Experts of a small language model.
Size: 11 layers, vocabulary 1419, 5.03M parameters.
Experts: 4 experts in each of 6 layers, 288 squared SiLU neurons an expert, 1 pick a token, a softmax router.
Training: 220M tokens, 4968 steps.
Below are experts of layer 2 (counted from 0) of a mixture-of-experts language model. Rows are named router (the router's row for the expert), up (a neuron's input weights, with its number) and show model dimensions 0-95. Each number is 500 + 50 x the weight over its row's rms, rounded and kept within 0 to 999. Numbers have three digits each.
Before each expert's rows: "mostly gets" lists some tokens that are sent to it at least half of the time. This comes from a sample of Wikipedia text that the model never trained on.

# expert 1
mostly gets: " s", " be", " le", "\"", " sh", " after"
router:438458567498429571470432545551437518436519570529558551565570498528460433555513467561546433557476470557430544556482497566497447455527480561507594464462510523446569563528490441517556432501519460559495438546443466568578434462562509426506470561452567461563439563506533427439458552563451481452
up8:518445507489508464533462484552411467398436510412578534537512461586535409529503475508430480509495524491448464569533414509530488556479399559505553547508424469435565466561502412507590541411440531484552487496452546507370519584590431502461494519517487541542481517441499522531519479566514395498
up9:457507530497505604556499526448410409481551484489518466489528509531417531466481549620389454502511441551494484519574557526534480573579496615476555481382490470551554487592502439582500521473468441516540482547448419454549435490481561470471518470486536541468426610458453514456542495505440538491
up10:559486503470469391496420435531511480521435417557531519546469539568487545538467460461438472519510465547477549464446476536512478420418523508580480500507568473588559553381512396441470539461603575472487483474477540551482542573482444582515486517426453417562532451454440501513460556517541409555
up11:501400582492449522506529448455537543533467556462455508585497484468464469576461533549477510474597501433485469468445491510512461473426504488505552432492540539592517513508438564520518494405439448604421449493477485477487367543384537523582540587480515500460524561472592545583526428485461557467
up12:487539538535491406335475460541515511518468465451567489595560486498559471539545542472597489494517509524517577467460522423429488422471507549551487499603492511506568464535508414437629420548527492472501525499421522555420473439519490547466574455481532603526477480531478497455538588504443469508
up13:492482501501522530615477427508521470591464583550606568481524496480499514552467465532509469497539567511359515526500459550427537460508455451578586461438553504526522628509544463481534528562493513557517523598545434542542536464519477549518526459506482418604558483531564574554503524584456452551

# expert 2
mostly gets: " M", " K", " k", " other", " Mar", " two"
router:445442571489453558457438542583448512438563569515553529567566523528498417553501487569555429538459437564438542556481488572487445482469472552547548466449507566486568539565458435526562441460538461568473444536437473543575435493542522464552458563453565457555444564503547456445450566567471457444
up172:372510512504605561451437523429491523506542566403563534461559525362495490495552513423524502497466503537464493556459478480584479469436404491510532506457542416489569608526519515551506534586527559422521514428526536594456502508420459482490557458485523539485447493467562428508545508496479587531
up173:500406506495536553511430475559485484526526592527466482611596506474512557473577477556527493498463493519457457575589486461525576590521503520470451453453427533417540616540482457526504505534445532524524614537524407458507482535504527465457587489567417467569492556522592558564472469583512464510
up174:481474540582489589539417475467531449487431508589583574434421571537548506527581518491492530568605495481485539590514488500490402591500413467527448562524517512548533533473527476526581482491449458567497579532488578554468480534509499458545493538567578493478494559522605567477562480522584440478
up175:527469564516473483469506515468368439440513485513558537569574429430461482452460492456460501474470512557622514518466568475428536534532443437490537574480473505518580585458444536494566480420484527494433498548571594499575484485508549533505493514456592568501465554460433418437485583531576580537
up176:458460612583569563370477549609492452444473500499440512586482519505487457444548532482417476497409449460501507497564558426432569439572535551558518463432509563504513477457519532488426494558569479461532467475463492436606442472525492501504536463438554518434512497484479494391447464538456446509
up177:484588482454567556504514438522526493468491533548556430553507559460498470505505533481458446528456514526432558468520442495481565482512489602520585438535524529522574435593592443479432463539483495598437616560528499469550432543559428488520439448503448519491442519566468558557437451548371474551

# expert 3
mostly gets: " 198", " 194", "4", " 192", "ternational", " stud"
router:435439571495442576470429561566440530443525568518561575565552520557466437545514525550542432550497469557424521551495488550483440469482447556509566475456538561474571565478459436489564431496567474546530442523432508543560434482527514452523475562441563460568430569537551425443473565573486462438
up31:541512580445511466450480441431546557482475529569545491470519507492602534529527500517563503520414469567500454432494574662428530462510491430521456482417574460466490584452520361454555580489476512557430593508523479542500517476498388452518462489449503461577560477488471458462517482510458522465
up32:449525440395481439522424547488490500510581506547570523501573497535568503497528466573459455523390498617541507485462505512478520561501531504529533534554432471552565589450511434546505506504507509477617541426478534412581504526596476547456535444503442399510421520513427513455522450567551416495
up33:496480476493505629491518485502499517469435556564493585546548498395541457580451465632507500551424442487551568549491500506477437548477542466465499502443510519514500532495446597422518477539544462469506445483564501407475530581465540485594596480456565452459532619562484494502532416514529437438
up34:595526544580518388491471505530535424497517526549465605554509487435514372515476524445543483495446423476512485457434490528549483437463490523501537501495619527514559466547513501484518543537456511522447446519474581576527530504477422502586513474384593399551429501471539504582566473524464523420
up35:450531584528413623446462455496440489496532515522476543628424447435506444508496422538531519511493504494462458494490509498434474525508512497403574453569467528477529512494409527557555457393459458443466417486412512509545434492444572566611420510542538497431540505513452412537527513516500552468
up36:468463503486507442495409552526465480517516496458528548620613455447515501513460492499543490449435416480524527493476540564606507375450571467498588625545541529572528481508484543536425472487449433496553547486409546498585510531440505530575531482477437480545518579475555464552461487533554551574

# expert 0
mostly gets: " att", " pl", " reg", "pis", "′", "cc"
router:450451566508441559456433559534442502432539570520565557566560517543509441555505492559562432558457449563437549547485493577486440435483451571512553475470482563468568550542495439529559440473518475571445438522441449563557435481551524449530471561436553484559435571482572463446454557567464479432
up31:453473475561476551450524442457482534519535505465479596384481516599481450472558559424494402519542503556483408481465526556515575529496494531403484563443493506514501565494361465488483516489503477591481491547487525628512487439448498491435524494471577463476493494538488448369502552605486448484
up32:506412509534582507508553580559475417447595637516455485569458531462488496436533514511426468497511518533552483520518544470520491517476545539499571458398531619517507449516555521520549440455422506480431533536523576508522390464506494493413456481584474460561482533484509582531477472493430440384
up33:526485536533523513458560476493533441557462533458522462463594458490519437615513537469468472470550522496454525533533543463515367522515474505496485497464487367412516594510460563455570475440408574510430482513541556596572480556542497429473505490565568448495522644478504462503501608501529533499
up34:448497565531447523362540547493512514517503556467475505465473522429488529497549572568460429402497548580565498496513469471575463581505593567548473473479469568495528502494572473491557527488500431479566521560501491477638404529570625522458400565518574493491520541496497497425471516529511478568
up35:517477508487443447428508455539551448450544482510489504518458542503566532488415519508502463502507465507563539569505434484472468549569468572431533534538413501368526531513387407504497508520481460429533433495493577425463474541494523505501514455459490525621467677465418477446529560537505410530
up36:510536500427519606436466539513448470382481535416536461553661468522473483522526442578467481460477556481553411529557494431496505516508501460517463447492483617538534520604562492560452410471526429479514531580514483481530575523578552461495505494537489449540486542508483583505428425476474566470